Experts of a small language model: a variant of Muon for the experts.
Below are experts of layer 2 (counted from 0) of a mixture-of-experts language model. Rows are named router (the router's row for the expert), down (a neuron's output weights, with its number) and show model dimensions 0-255. Each number is 128 + 24 x the weight over its row's rms, rounded and kept within 0 to 255. Numbers have three digits each.
Before each expert's rows: a language model's description of what the expert responds to. This comes from a sample of Wikipedia text that the model never trained on.

# expert 4
Description: Song and album titles. Mid-title words inside quoted song, album and film titles, especially You, Is, Love, My, as in "This Is Why".
router:127140152144154132112105101090156123139145144147094105098149162118065150157131135144112108095132131112118111126114147108154163084095179146088101112138139118123143126115099111142078100158148120148132125088182155134093167134116128150058079159143138152135089069124123132135128136151140148089170160096143157082103142115110088131158123142164100122061108143113129107137159126119186132105142109106103166134114141147134117156099112083144167138128109118118072101125129088163142143111082121162099122131130106136122141112131110122118156095132151106159146125113098122128135173128112133147118142128131148155109147123155117147085104088133140148116128132154098162141132143099093151085113133123085123117100089154141093104124112151123103137130110131139099135173137111130117115120118120
down0:132116129133151120072131112157118155161104111111164106121122101136136170151119133136088170108144151091168141156119153138158146142159082128114107136101145125106132119135090131159104135105142126072149126149109103114096144146134156133089119132155130119138134159134132150146144155122128150137120144148099146109100102124155091135167139112122117166165104151054128132107105117128124100119117138140153138118137160119150162168098133092121159113141104109130149160120121066148099108124087094119140113111157140120136120139161106096131169141129111107152112116131180143101102133138146114106112078139121129094120099091120141104162120142130153152158117120181120135107139145080198083110159082143089119105160096126140119157131171147084150166146108130087101121074092157128125140113137129
down1:132094117099133126131155134092139130121114137143092169179125167173143110120147088155159118118106124110134144150156098072106105128131123129116127126120073096151136129123118133099158139128106119105139124112142092153118190148105114151146124113115160173130142095098118145101184090135103113157170096131094140132144133119117116151173119133147124138149138089106092130095152150108143129113180119145138094130110129166125156152120092136084126145166173103133166097140135126172111086134085111150105139106142103163143116148130178125177102176079139123099115138138111131109135145157147112064103142143134121131124124112123136146161169180126129172179083133128153124141159121134080129148158107132118148155137118092140172122113146123151107115129104117154142106148116133130102120121106148
down2:105187137153129158113127144111111133097124126100133127125116097111157149137092131108094168113101136150100129093124155160132155149138122155137175193168146117100164104100123171130146138133135157142145124126118095175141133105143108152103113144140101125095129085079107139125106105117098123157117136177128107130132138130111129108163089117142137141112135108146105109116124083106094117134114123133149123092153112143125128122113119091155102159117165144121154174117140169146161132107137118130117142079153115132121096076137123106168191147110119126157109090122102147129101147113148116134116119137140150105108116164136150141127116100160126161072115109074162148151122161145175087097091132167110097135137085202150111104107131115129126178133157112131145132093130166112116143142159121
down3:146099131150135100114121139113081085107144112148134103146137173102113125133130117128097110104133120161097122110107146124109158122123124128145164123082131126132076099159093127166089091107109100140126134156131136157109130135136115052118101094127140127153152138061135146158116129122141141122116121170127114117135111108097115080141157094125093137151108178131099136136101136104092108136134127085128133136149088095114133114123107095153140091150152122183142138151126149055103164106122100139120149109115128102131113100118148129149106142122141119156128092169163107135106114096123147059138161137084092190125133123124131193095125120131083125154154121096119105160088150121134163140123128097168130161102091123139131149153115129133152127166137111131126117113111087130110133159134119
down4:103099049175147081146084190167108132159118128144078108151097087132128157149140139138132095118161121105141076124125103104125179122125119098117139109113133130111137119116115087111160152102111129095113121081147103117139124102162140152167119150133132108164072173112160124149087131130091127158133123113109117155125152139132169118098160138133110091120122091139074138131150123134094108149145115148115125112126130138156096099123148119171107102104105147159123123117137117107098110121131119096138113150146121148139140154120093162131104130115104155119134165112097119134113130124137146117138134094154136130149109139191150136195113103133121111142119162116124108094163106143127155117112078110155099152142127119109146088144142166159124177129157118131137120089129194158122128137136120
down5:056124140132111127125115120158145134140110127113111164153137110134133071126112167156113089119126134136143124144123048078120123144106159123151142133126103129120144141126123175082126145129110142100101113112073127205142138136145145131124126111154177099110093123154157173082170138109159109114134166128113129125107124151137142126169137134190136127140180134122113132132101136163120151166112139143130123145086170151143141104107139117124085105110111115124103112114095147148108125098147103080141113130128098095115141120111116169125135139106121116106122153141165159105137133141110151129118080151110168154123134136129133112111142094135128119108115091080174154111125144132136171117112149119162149119113130122159132128141113070118105181100149147162089124168115097152178123158124136
down6:152166149138114146129163087124077071089094114118131137117127119115089134137110118147206138131136087119141139187116133105122127106119159102107143159180092134093093158146180103120103098060124151125140135112166123129165140118129117184093131118088147101133156136123128121124128155131111131138094141121105127146099152074120105122104126106143137139132137139081157137141156122122108121129127133142133121139111125126162168136138196134103111161158147117135094126150143122120143116120105147108166149120100140089147097114123143145141113106128151112160138129092147067165127108119126143115134170102123147127137152140131138103138137138151128131096100102155100136106124079174160123141122128168135152139130153090118164111163109101178133132119148156162136120098089127168095139108172120
down7:138127141119148127128154108114141102161130113123102140116084122165170158163147056111116120097123109099122141118134102102146111099145103133178085133147087135137115161124145093150137145124116129116134101168124126104119098143097148173138122150095118109126163144122156135175160168156105108163048117117126128118133104120139178136121154123114152091162121105146118166130111131175117086130120099130072100097096130101170149101117123121163110124124161157075134130113157167097178153133091096068107103153132125125119112130127111133101119161154168115171164097115151151152147151142088154138139157124130090113144110107113133162144127143129110122111100114119142107155102134107139128096120145142115102138118113146155099144142143156138108119164154122133098129138082090122088135120153138
down8:134113182118111122147133122095142122130144160132114122120100085093104124104143167088136104111144143144152092133118152137125138088139103126138120157131138116132090160110055130129111137088081142112115122161084143101134092185141095156168121146136103112131121142144138143184087161104136120147144107135133110158132146162125085131109159076174117090111138109159132093123082139106083130071128124137098145171105153159130111064104171137100095170144132141147149084123081117108105108103123120163138112111133093111146094119148154119145132093121152136130126170137124144139099120097165124115171151099118122150130152107122088135129109156116128139141104107135144108103121143083140124148127090106101128119142075143143139108138144127161152106119104091146115133099114145113144121090126137
down9:155122096122120141110132139132126138084114107114127097134158144149108115116101125097154128130154116066151085116077129187107130092112086157139135120148110142114179098108125143153112101123133114086109101099114112128114129139129115152093091136122154172128122130131147150087103108144100132141176107137128126126106094127125116144142116095053115105180128113135116133111151072131120165184103170130145141107160173171075114165129099106126125152111100120123152165142076134171116104111130111095099083164121153147118120122131096131139129175107119119142129125138147141144156144111102136152113091125131175113119116134107126086190153127124113147126118094128133124134136141093140117142110130162157142129123123109167144125122140178097167147147118089102118117097156139089114159139121105
down10:109149121127132141130156073113149139125149104123144134167141115115142119101132103100164104092146173163113137089111161110118121145109125091132139107153138152126131144111172161127150154123156120102103127172125131098114152146108204108159137136152152129138138147138163124131114106124145155148086101155071143140109109153139131131129104086117101114137113188109128133113158097146192199119157112156119172153136150117127150113160126096174125166095110104147105141145179146140133110129113125161176127112106137115155126142143135111101142153141138119132114120087119129109130118114117157086148098143171100102113168095122129090167118113152146156114159132121149117120114124160110093150137128133165147085120157131152143144127088132119121116115153116186131138085139153137132077163131179
down11:139121102117131119088143088088066083142106117151145143113173118122152094122096115131066144176143161126122102149147160147131164142120119109132116162118129155156159150135119109137112176100081086103118111166102113158135113118136100130130122117153171140145159155146152130112124165112132113102129099112136116167109145128143117135128132103087149124111111122119106155158117117129096121159111110117157099129107120145111094100148122154109130143168109139154100120118119128097139101155086110138148136119128118153117140108132138178165133108121160111123066172099130160116126151135129097120139110113175086137125090151149111126124128190108138148138137120076096145090104117095107123117169142112161195138095117107156107117137159147150144103153120132137139118135161091117124112113047141
down12:173163120073145128135136114112137132165094138112128137116125159111178172104113136114149151130103172162078106115099127081113128147123149130131191153123081106089122147142119150129139118132133143130143116102156093126113156142136131153184152133128167132123080147091133132118134153081094117187114142123113162124127116139111119131120155151111129153147140134130094128134102121081088142173118090139116137137143121137148133075175115151113055114119127122166130129102187131132103122105144101138118135170142128111142093136136085122120136115129151110135124117159160120135168156087126135125143128106153133096133155095097140167115108153122129124152130133148151111141107152096178139098109145157132113173057135131151169098132107116097136132126158149106101146115161086100118110141148135
down13:177107131106129112102146143112125144150158115157102138111117146133162154120129141118110084092151166096129159156110147131086121176159101174139118138123197148165147157127151115133126158114042148106175176143099116177140121156123152126129152133157156142140056108121134126107147103130157078166131125115143116161125133150126108134138126130155103162083127147146063125153087124148128102145129146116117122146138150155137121126151148131153117095162150128154140145109110119151142134104125124109115119087111152108115124128136168121119180140199131141133120158115138144126153149125151172137101127104122155133120146113070158161144147128146118099151119158154152122149086097170124142119126177113123149167110138142069121128135125112104103144150143128099127145135150117114130110139139104
down14:156134127122137172145183131134159077197093147119103109200134149124154148102122113154122146097074164123170153149139089123122146138079095132158120129147096117145120147103126137146145181086116103119131141150132102114118101120088152133124146121110087152111095136112147085125133142135120128128099091138144156124123136145157129122102158112122167116152103136149116123192161102152143163108147138132135127142107102132105123128087148170126123147148136142126100150140163123124083074090137094097095147096105079154096123124101157168131139156153153132128136112114109137139109125153143113086122112121102085108127139107161107103190097142146142151125121117111110147147124110124160157134119161134179118168130100125124129146105144108144165145125142096125169122110134125089134136131168144
down15:103144133146155093113092090138108128078129098136082127114127122116136115158163097159160120129139124121169168144084125127132176130102120124148095178146127145130135128084096136134120119107095123087156103157116142142146162176128132089143166127161124154145169137165166133191123106155131132111132111136076140118089173125081157140136081126110131120127139144157130154115151141120159118146115109110096090076129138100103104125107128131120107119149147099151141121150156094122146127114136138128098135131133180124187151137118123111100124104123107118130113138104145073150117139136095097104126136165126173084055130154116129132140137131125139159172149138130153140140154063122119136103146140124157079096169131133131141085102135110120146135146146134144130123121136143150105113083127168
down16:148128111082144138118126163104090137134127147180119172146093181174184125147123122133103121147155124097152121143116095151131100112132133115119175117125125101100158133120145125152123148124167126146125119118128115119130138112146120143104163110098132154174144136112138105123117096128099156139081117111168129070125171146140152132152112122133119170107123091136094106110134141164069117130111110106095119120113136087117112075137138117122126090121133114159145117122178125176170073149110123163142109139070139164120124151132165105101121220096140149082137101100151151115122138098099116129145129181120122139097132154129138129151091126124152140128145119168164161120126152143113121157099133084115126146144128142136117126129121084160105147150141144125149099112140094101151110134159161
down17:112077131145145121160082145174090124139123131161108120136116155115113109197119108092142112135131099125128099109120155167171131140125153122119175127133148122125164121080116144132130080109123149120140107069167095134147136144158142089137120163142127125107110180086112098121151148115080080151137157130118100126107156154107097124097108144151128113154129159130135141131113129113112148128136155174120146090097129126136127112154128095165124141122135107074104163090128110104110126121178103147113131121127132108121165134140119146171151115075158098107115130143140178135172130159062112162120138145131120140136163139134086112104171118162108140157119172121146095158127151153126097115136118128154114106124131188130127110159151116084149136145133099168146092116103136127109152112127113
down18:166142093094084149159160103106114155135159124163110121115127154118145128104081147133112156142151100133102127125118127139134108130119114145131059148096124110134144106142118153147144138126118136137138161151134138109103182082156099120159151159071135133137111134074081089151189108137156111123147082114153125096163138118129133143117140125155106132148120130114124137104124135078127153111135139105125089091129119095135126109173121088149114124119127151151076129140168058128158120110179153145130125141144120143119093082126122105105142119141133121106132126155103170103108134126167130119137112147192130170126124120081171149108130100127106113192102118160135125179117163172169113112130133080118099148107141125158147134129126158121125156139120107120115135115140119159091131121144104
down19:148117106110133119155111097138154133078096157134136102164084102120110155150138174148157054129105133116153133116115136116116103151214105155148143106163146121110161139120145129083131135185130138121116138102128148165163135117166119080122144106137154120127135139090133149122106125093130093139145147140126133160122136123139116135096172084114094161170114108145094155137115103155120146100109133138134146180126142119102142112135088167153166081159170132117153108121088135091125116116117103146127167095113147139106147130129117165087169076115117156108081165150145125095094138141098147101156167133110118123129126178129107120119165133146161140098135102099123125115102113115123124120121113125146122125100136151139119071153155113141176119120124163161149160102130135120121132119133142
down20:162100145127121118140118144091165096144107104123113120137158119132101158126091135144110190128130146139154126121067082145126147097126166120109156115120138162096084128129142153107152119112130124139144153148144086152124084097088160146164114102128173094090113119122116146119158129142095142093110117101138114139116126147082134121136143144152163104136110177114171159122146136131159105106132152109119129110104132165156124127125144129134135122148130129103130125135161152129174153161085111131112132154135125092173101139112179119108140118130093086124112116122130140149098138097125106168088150149170133153157091120136144171113155110153153066152154114115151139161137124148160150125107106149065130147123097123117113139121186161119093126083113155150097157125155162118161086159098131
down21:114144076146106134119118180138144127097133129085124119125137129087110144098119146118082125129117122111157153168171141134140156102106127159145186128134145149083134150130136137135115113127121138065161104122152102146114086110176156147130117068167136127085098108137145070090124145139104104127102064133156142152123149138161147143149146144106170106108100118139141109164106091142156125131124103111126072139105137132128146156140142186110145144140106130114124125174115120140141128113135128147139132168082122121073097131110125109138134091149109119103142113158136134114108094093131129132112147159126125156114112115132126167165126119091140097092108100141109137135131140080120151098164133133097128086126138111084137139153147084141156106176106112098145165123106158109157169155150120
down22:138123119071123111154142141142107152118142195125128183114109124152116112144121130103187102136079119145142119142146151122160074142137125092126112150140103112114112112170214138118105078122149141119111092138104108091119141095141127121156164117144125126122151151106100136163138138127113112117162101103098108114213145117082126152156132097144131167139125100159139162127133149136119134080091152126145148158133108109110132135157128107108143117120175131166166139176064162116127171132150163093099114109107148120111107119100124111114151136106123145105149124152131116116129133123137117106123140134153117102123123161125129141098114153128126157116146107139129078133116114147122135136135155136121111106086131148152168120095133112103146102143131070141106155089077160114139108147164155
down23:110152106140130143141154161101094168113103145163130145148167116090173157097155103082124145109179113095121126120122088128077158146170096153153133134122134112097141147117114086134147129121147102084141149127123144128129107148125127114151116131119172152118125118145111141133122138084120135173168154155173120161111141116164063131116147148112120126136158102163112112133146128135129150107132112115151113111106158122153141105141174092125164088095078144140114118117146120166135120125096176117151069156189111106130127118144182128134131106133147085150100135121119087135126108137132108104153134150126109119125154148113105143157155130130147111137163125052111114146139134162122106148140125135102080130115115096118122193104135088118139123141144091151130162083151138117121153099111149
down24:111130093104134117141125144140124125120138148133109123116117166186125142107073157143107125149107162119108141155153140124093105119147158112132137125134142114142112110144158137144166118126116155103140119135137098096087161138076099128122166132132118095088135133135138113135098173127129138133112047124151105147126139161098183126091076089119156102160138149117153101131158126139141125123107130121131088109091153144150138155111115106120134131126131183126068116128124132163133151115143091113077154099097155125138106131108111136121121098085119141157149128099113187143150118115104119112083112178096135103154127119133184161132160115119175134166103154139123111162161144144134132147127114157109163137170085135137144087117084145128179134140124136180136138160137114167152104120160119
down25:110139139160101132098148096117133095127088107118142106166100165110114169109118146139130145139116103123158102125117128140162105166187117164095145115082142142171138138170127144112086128103130125147182137107108128137165121136118113087107145133137114121127181136099136079125077148158114154137171119163116192148137169092124112129152106138114137116167082140102116110100121151123167104157148102156135117168132120123131130084095112154123095129136124122091095107170143123129100089087129076086130141171133158143109134114161154117117123158154093129129136132113114131150120110150130139131100116156132127142120130155150131149133120153118122140110143144095112101089108106138105114112132148142096110190149091175165079099123117119177124123094158120078142143122134086143144124134126134
down26:114124113139118164178113118161128134151117120132161095139100155115140101153131163121136122153121125112139116141111132133161120118152149093152151148150117136059145145191107138159184138170121157096112147152116140145107136146117133115098116145126145104101193111114186100135115112125134180140159105120149139142139144137103149141084128185116132138147118175116126139121135108123134115101118133122110102093124107092070128183102185077159116183120118124134133150119089084096134120135104117123098103106113139161148164145104132157137153097139132156135066127152083108099169120137128096105118134137138154114149096099130147118119142109141150122124149138142142147157125115095153154140127145125160142117161115110093165140123158137075134128111155119120118153136152153120110125099194125
down27:114101107149090120148109154114132137128094150129182158115133087092136114138122144139126121120103098135093132132163145135116170114109124158109099152107159183102114064114158147157082146171137158124141150125148079085173099125133129146138142127134126150078156104157117109110114091102152133125080124149138114118138127113149124128151159110123120125118142130150149099108175123109109078113156121124133088154129123168182113124147118100147145122136107133167124127122106114102107125136143131114131142106099098153117090099108106121096161114106127124132145124172140124081114161128162128153116137157138108157172127162099089139154177126140144167133058124130155120158122140139102171101129088105126172089161064117110167132132118124093091120125120129145127144094156171143133140127140138
down28:147109105116126115147114126128165068111152114140174133152134114171172111154135128135102117094112190115122128060190097119139138130121168118111125086115071117131138090141107128150129109125140131085128144125095095113087137166119113130100108119148191117119112137098089132133123150122084123096183123133092118130101097122160119131132161087124069130136126141136123114124112125135124127137136119138128139099108155121119111163145111135131122151110127155122107110149104126145115068118131161090104127079145125086127122118153132118123139157146152104122124123148130150156144131142119177146154160138134140094161118147087141113152147156088130162129129159162168137125103158157163134119141088096149139056120109158109150150094110122113120129142112084178094156089136138120144152127124142
down29:148072160134130186108126131118102153130140141188153143128130150123056129122110087107158187116144149117093177119148114135152115130120096135137117141126131177166130124143154154131116128122104138063147101124105138138098117153116106140177101142115125136117111080124134180140113129147101140139109067125095129108098146187142130140158086151077119122145124147087151121114130109141103149120128154129139124134098176115140120137173125110091130146120152101134112127136113149067114129166125105146103143149108121102171130121100118086151149107126149171119102102129174102137098130115139134135142119125158122123144109107103149125107088141152123158136099127200125117115141160076101129113142152110132138153120157077143124129154137135145118114119152137119114119170092132125159131119088106
down30:161120080116146110142093151150090211102096163121121139124145089089166119126157148123152100144142090144121126094121144117133130137159114119130111122119103134095109139131126112103133146120137115144081119122131150118147135162127143172174157093170130119149073126172121151096137150134128102091127118122165122115120143137100096083119116135187162141153137137149152137091158159130106154114070111118137125098121117136150150148163124123100130099134145149157124102116141143135096117135110127099144130114104124108124124187085159138144139114158180148136094106096110096084177119129165166122061142170131105115169090096126144132113151140127104126126144091095087148114137146128123117143115145151138126129118188110137138117131156138135137117131150100126099115162113103104181112147148120
down31:104126122099202118146112125122162146081123110107146104114127136095124108155126131116169125149135097114107133142151117137092130099177084118149166144153114147132162141079116168134107124132094118150139116115103066091136133123137146141099091114138138098111137128126166132157128131129163157091171114085159124177112150153101138146125090137126146081161117146128137129108141136067120118125110140142191123144142118126094114115126125120130102146120095141151102076110083140098134131092104177128116112106134092127141107148120081126134094101164104117158097142131105112093145133145153119086127155144167136129156129144124118174125122063114141100138137116113148128138159120094140100112121076172137089153111162130126164106112138141169123111096110116131107116094086117156121095105133119
down32:165104128153133132130095177134103123152117119096168110132169114131171157110119129120065117128132129121106130104101115133087170126148129129108155097062106140157091141139140120137166162178115133135110170169163145104109131137164149118129132099130114126117117113166128150122152130135105130145081114120102100133156099106117108112114145134150104128081127095119113145153156152105080168112138145102158117098110141083103180142138090131133125121139116128161087142164136158117122096096141139111135132094109136133129135121104122145100152105153104126113153176131144130133104149111163151175088127113105185137123146110144145106188097167139071110133132117130082130105098167113134124156112092125173144147112105140155177121094131109090121147168145150120123097139134101143116141144124157
down33:127135138178117068156135101084129145132118114134132152081137122126145106139118142128145116123140125161128116118048134120160142113152167137117123193105117122132123136128140126115122119122105127095132125136069121116110126099103102159116112079113114152116119158106104117141117125155123147096089131158103180117131141137084152188095122090159148087146117137156164172146140129150141118131136079131134194107171113159112097132129151144084137109151098123109079102115115124132119145165184115142138150154161137124107106188133143143121143142110147097134120124112092119113127131120127095137122145165152113150108098107158134168140135118153121088107120154108091118162120120168123143107134114110132113163132113114155121119120061148110122163112134090134129127144135130095124155056144154
down34:103123130163164122090115083148104090137127098145171094116112147127141160146191175101168115160149113126102127126137146159125115115139091096123148117105143116154140119158126107134142102098117183142180129154154122120142132126167126117121112137154149138069117136112102103150137148149107118164113131124121147137140120159127164125163102153129141158104156093131116135133127159144158176139095113095171125152157167100149113124081104135079138153101121114140134167143137103104123111100133137148099110137132126147124115087158134121128130133162160150117079145138135152123124118110126125132121136130126143111175130136158106137142180130148147114129170120101107163110101087108112172131207103102103155133170130142088164154099114100130105110185088145107173142098143144127129107128160107
down35:133163127162154135098139139096124142125122154112126073181140144117107092113117155113167075128133131107138099109117156111131118133096121129097121099103141139149175130207107122141147135121156102118121127102152129145117179172134125151106163100071144145166109147130150109116184114148129140133164129100135128156128127125146095106162153093120114148140124109136154170158136066107115084077096095136119145148088124104135139146110123107152112097142113115132140113081142152168119108126114168119135111169131098122121139110155145126091165082144147075177113130117132097154109119140116108144099122178126110097136150141149126094150163143141156123121130191106096146150113131161119118104106159135120128126142146136110128129108114121132141121088160105152131136070081123136132122127108097
down36:142106092156095094128108154144174108122138162162133073148105082140123147141130153115132103128093100181168102137128135098118162134144096143139149154126132121122112195089127160149130151166114166133129109128108134095153163144095115123146125118148150136135112141107105122110122110100159140130133127120166109131123092124101113114120107120154117148160145126123135150140110141141151140160153147155139156139172159095107131123129158119104115092144095102187110138094125125107134152157111119117154065182132121128130097099143115141119096090130111090162121133152098096147129121130125172042106143120112136150114091158115150112125144119133133098124131128147097155120142073169087150155134128129177080097126150132130170121150159102110132144129114134098118143140115131083119064140135150
down37:168103184067130145127106134129079149162124119118121142118118107154103163083113113108157102126154069117131108140114132146127132152129146120106120094096130144168137106094109123138155116142131126166137107146126138189180099158107103176134160115130135186116160157150144140146153132135100126087111149136141145140152158169091094140102138120105114111132159130092145109119137098133147152132140127134174207134153150093106098149151159125092100083140118121158124141114138097130151110122150129121152113143156113139140167134089107134097158083123138158116118169136101095095111111138105161088090115142149056115129123113127150135135104156146184144115115102145147132113121125099116136160127113111138114125083129145121125143089121129148113122121128110140136105117092079150103148107139149
down38:114071159157128154086132120109143109120141129146092092115141171142117072112123118107135144094116122091125087148115141156131098143138166164145146110120142108130159129133133094100113137140121131137162090098131156163136107129101065178110149117145103090159102155117132165114151111097094133123173137128176124143126122118152101120145143169135121128139118137123130122192097113089114106121131103135145091105120130123125143109106159154107138105106109134155105152148126110097107153077138122087099123113176131143099165133111080155105122181120102097124124084130103122123103102172118128076131128095126153141128153139116114139108145112102079172080155126147140143150109133129090086113121138128108131160104158078090093150139150169108141104098119127090147093112142120120131142115130117
down39:132167098157160127111114115134125125140120159125126078142148142120138114136152092130108143142121129178146130116095130122149090132145115140101081115119103130139154154132127086109078124176156116139157103159114132129112117146117118072100133127150117100105158115103109152132108141129098094097113139103084109156099142159121112147132154125095166143190107127096137151115135156108163109179148120045150118161130134178136130116100136144085071107125121143162154156132148151130126155137118096091127127103137114153159102138097160159178157105131105129161115091147139116096155101124098136153132155131130146141096108123141109107187134132137134113126120118149111158129127098125144078167117074123120141133191125122147141092086144116123103094129134124139112134107129124154097091132092157
down40:095117126170091126099112125081108154132146126138105105089145139169139133106143144117109103107154141141151107161114143106132112077145156132153135148127139178153131133098135130121148100138137151131131096124157114117137132109127140108109125157129082160121157153165142157116099143111119130113113113130124151115114093130174154142100105168115125108051123123145184174124131096127136139150159126122073145107167149117102106090136135169154167125151130066063121114093150096083130167125120148109110130084100153137118085101115117112146124150125147111193176135114104108139152155175152120161098153145165137113156106126129128148164087153133121094120147132126125114140135098127131061114132155116130144144142132152129119127126091164123120148125167125103154126171113129135137133148125086
down41:149131121119119130117144149131123127134095140155163153136129109143147138121129132099153166105135099125177105128113110135110144200092105137164128164094106103169143151155135128119130126116112127118147135071134098107157109135167146146139126153116131118098113138123091108126097130115160132129100099105164124121129126145152093138175110129149086146114115162111101097111142115145102161156158151116116150134137091116138118143109121116159092147110114115047125136180122143131130142120123174136184166111144124064171165194133133134124135110136164139155143118057113136148101132128119110132160180130131101140156125134126156106057128100086125123088117136134138140183129137126071123154121146093140116161101131138093171144119133132162123156128150115134101115118180139128133117139132116
down42:061117128177145102111133164114144119130150156142096217124112087120141085123141120127122124118146127142131139112086133132165123161164107152176111127095117150116135138129158096123111146096129120110117128112130148157147144105152153153117076106162115122109133130133138125115126134150113139172095130120116124104163113099153125162124137147145112108097145113140126112102165104137111134121085137136150110161137136113146132129092132123091149142135096169140155096150124149165133111136121148143156119104106129146132141033175105151120108134083136144131128143169144107135168155160124135125120079086158135157143131112089114137145095094116154108115157160126136091108135123080089108085121163109145098170151135118109115121156135139116114105123168152111173142124081089127150094120119168
down43:127129097143122088144141214129123166163141107158145141136136110130129161072172096121137118105161114155141110175145109116082159134153105132173144106134135098125128094146136119108141113149087132095140145100143069142140138130115135134119144099137112118153111122123112129128102163086130117137155123097108124077124160104099151149100117146134114112143132185134156148150158179133090139113144122143086117122110087133153114111141157177174105123126117141128108168138079149133121126136105132176155117114137167187134121155120110116140120144127128102119180157133123123118129108122089107120105127126140166106154110134137096131127182132125159113160129146114127068094143158176126144126097132143112119148175147080162123099149110101145167117130157137143132095111179124123145117131139112
down44:131144110162084131157118095146125121114168115155132141123149151172188139101115106146131180123153149152162099111134099119108115122133163062147145139120134137120122133108122116147118113105154142107128136177104122103166111127129109078114138105158128137125160127130106147155127086151138131184148122089105124109126090106159097145132097147108124136103148115106132114167132151169125186186158178131141122133157125119146077074121113149138130121135142152124126127125061083104138128119109111134166069160134134172123073133122179132112137161122113128102144127139150097130115128119107108128113127158174124142147168117096117171130129141104157140122149128110196130109128136152121155130098146138112128109135139122097113142092140132109177124127148108100160102130153149116159113171110123
down45:125103078136126083156110144155124104153142125139152112146144136116125086125149079148144094092108152124128125145141123101118107120113167130154145115098091144161178139150120136130138121118090103123110133119147121149162133180092155104095188084127123093122127162127106147101135101121130133153057140129127191141110123132109121112141119156100118124125142148156123095114111129124095116091153134121142140110098126120164140133110132118133121129100171127148063131134128102155133101142119113138130157123121121194152151154146128130144089080100105104119120096131097097097100151134071121120184133101129109115124121151148139162160102097166122109183087177086108112112108155107166148136134103154115100091158108119132166131143111080095144163108151132146109128145133115129141119142115154
down46:108160091165123130090093106116126123107096082139146158104081114160136088128178126122114145162169111138073165118144099147147105126140145118138153123114123170119150110112088153119119134121112150112157128147121177130166125096125095108153111147106148135117105095126124112155154137118131142123171123114121106123109112137111121087146161138151100125164150126122139196109145127088134134119134136096136169150125129134103135138107176149117157122136103200195117136145126086143140114115161134167129117127168152161133116126145136094168126165119123153136092150098111112161146118160143128125113104148181104135099084138083120165122143156170136120094117132113175105113146135134187103102091114139125121115168143150155155134116164126118139138107106167079154124104146123130132121138102117
down47:106128118135177136131154124151126172130091109116141153139178127146133107102148114145162071118106100113146103121152135133128117138120113114191137130147127114131158110129148100088151104144124108182148077145126135134137164129107141101127077118133103133115123126102060185117154162091122108131101147151109155132124158137127099123122124116095133152137109127133155100105122133147106102135134166154081118106105108123081139119137105110111106101106147136094114117131165171161145106131079141145125165132177125088138182165122137147115117135156190134177142093177108156120150127080131106131098128153140131130125162137127117126122106137137148126116138165097121130155135158111124140101173161160144080092171144103156140140134165167111122114131157126120076125143138132138103157150159115
down48:145142147135095113138128109103107136132134130086120168142135135128160130102170172159131168138146118137110107124121139098119128163146161106112097097104134106126131088160105119154120093120140116163162139117126114161117123174091157114116122155091078138139156102183171081124120154103135123136084087170139098114154116152131144108111156135119185128140135100146129153156139137162132137099101105172148142112130178118096111132126149102119133123120162153083144148111137099108116107133153084142126108118163115102132118074128147137121111091134109095097118145153126139131114145186136116125133108160159109093108169116095164133142145129110111132136082137115118145098121095095128109070128122111140165162097147117107098076109086078118121146133151142137159084110093122114110151153163154
down49:086155154122134134151110099119120140133124106154156091177124098139141096117115149124113108181085107130149111098096085162154105080158109144105165133100126108178138117119161109084129088158142139130121145136140137109103129108120119136138165119104139098141180102155071093146116064123095108123146139114149106125156159190120158125180125136155131139155132131153091154132090174134132100118108191157147116124126136137151115147139116093147087092116143115129154154150105144116146137154129104142149153119129124110121145137128105127140127129157119179101124114159130119110141125132123114102118122116120085110146101118131083110131151182134151141102135082125124125094154123108128093139141132170122162136106164122139124123112089140128080121116087107099152094121181132099097146147127078
down50:113113111150148124063115129150157108118133125129099138152104135098108146137111152090120136165123108107113123119157104135181148063115127122126137124109146162096120089127129100149145113105110122119109164163123144114086135148076107103142123104127166120107161118148117119152138056139135131131111110161138134104164079152106139126101138160108134135121113103070154106145150130134131133140146121127120112120157142153095070148131133150125045160131141161119099139132098132181129095144108141137123088105149159139123108164120144086100080129124139126088144107158121087139100121152111183152083093091149126117160139160137069137067150096130090130142107135138129102124125159122132135132127148119135106092144107155111145112123118169119157142115173111117117112116156122131161140142129111
down51:160121126108118096143109113117129085115157092154127115130135133138140155117119150111101118117132132100128152116152134114131120111137101143151163116119127120129119109171130138124138141083118161125150161080102080109094110167115111129165119130148126128085125155175088172142097074141119167145126123127163142140119122141127105113136117150145173167092109145113150099140177104099118166148085132107124107160102140129123155099065120100107103157101163125110114128120093080135118105127101131139106108129123162143148129135102102130106128131162153131132119141147109106101122140090130126145165100187145163097161127140173078121094082131144107122122159187146122154123082115104202121125104151198118123107128154154159144118136160108123148117124094131115134147129140136111110174118170138
down52:111116159092126129141108125119114088157131111133130110176120173147134109156145125101122162165135187136157130133130094129131129118105154121090128151133096133143130135152139088142118141158140125137119152133115097094113143138105126102133130129114142073110116135107117094105121119172100127123155117116170102096099148135066155137142160134142106130100143111128147153123130139108112166113110094069144113096120158170169147117166084160091136119111086141134128134114161107133165141132154111170127148129128126132147134162147157141117146113156085094172137081143120102144119093109140086070084123103130146143158096140122132096130142125110111068155119107109124130109118126094125124105108103094144127115105100138105110083115106196163114200117138113143107138178116180126137140149139128
down53:118184101120088106131124140134129123080113110119133135142151132114166132137125091150098148136133125153124164100149113180137166169144091118115130150130130068128151089142117120145133172142148109102148098157118120099105138128179087140174114146117136137159128128103102123118144098106148152120130131121125139136110153105121137094116174151119168116113170115176134143121103160086142122131101111205151102111120114103171183134175093137160102119130146103155144139100107130095137110116124100117102145142139162112149155127112124089122075115119111138162156164083086153096156154093131104134124121116124115174075114140145104167143115080125127135130146120135126155131162136099096115120117083121088153122108105130149139121119144126148129103106167087134143124089101119125121129135179126
down54:152159166188084117155149141191129151136128153106126145138109077122112118104073131177117111135091151146118157122134128110119109120136139098164146169121165121076139147116124108146166101143107174138131197091135099163137107126146107128163136148093143122136169146098089139128122113136110116120078200128109093138104115142096143134135069140131137111073125128143131126098135105160133154102132099154166124172155118117145098177094122132144103086101104145119082118161136130099147140141121111144176122164110130104135137138102163120129140150143163133147143142125106122111133091136130146110103137129130143074133131125145112171108109156142113151124150131131121131160100182122109120137152113114104127116166133136087124151121117139139156111152129153135110129133130169110081109106113145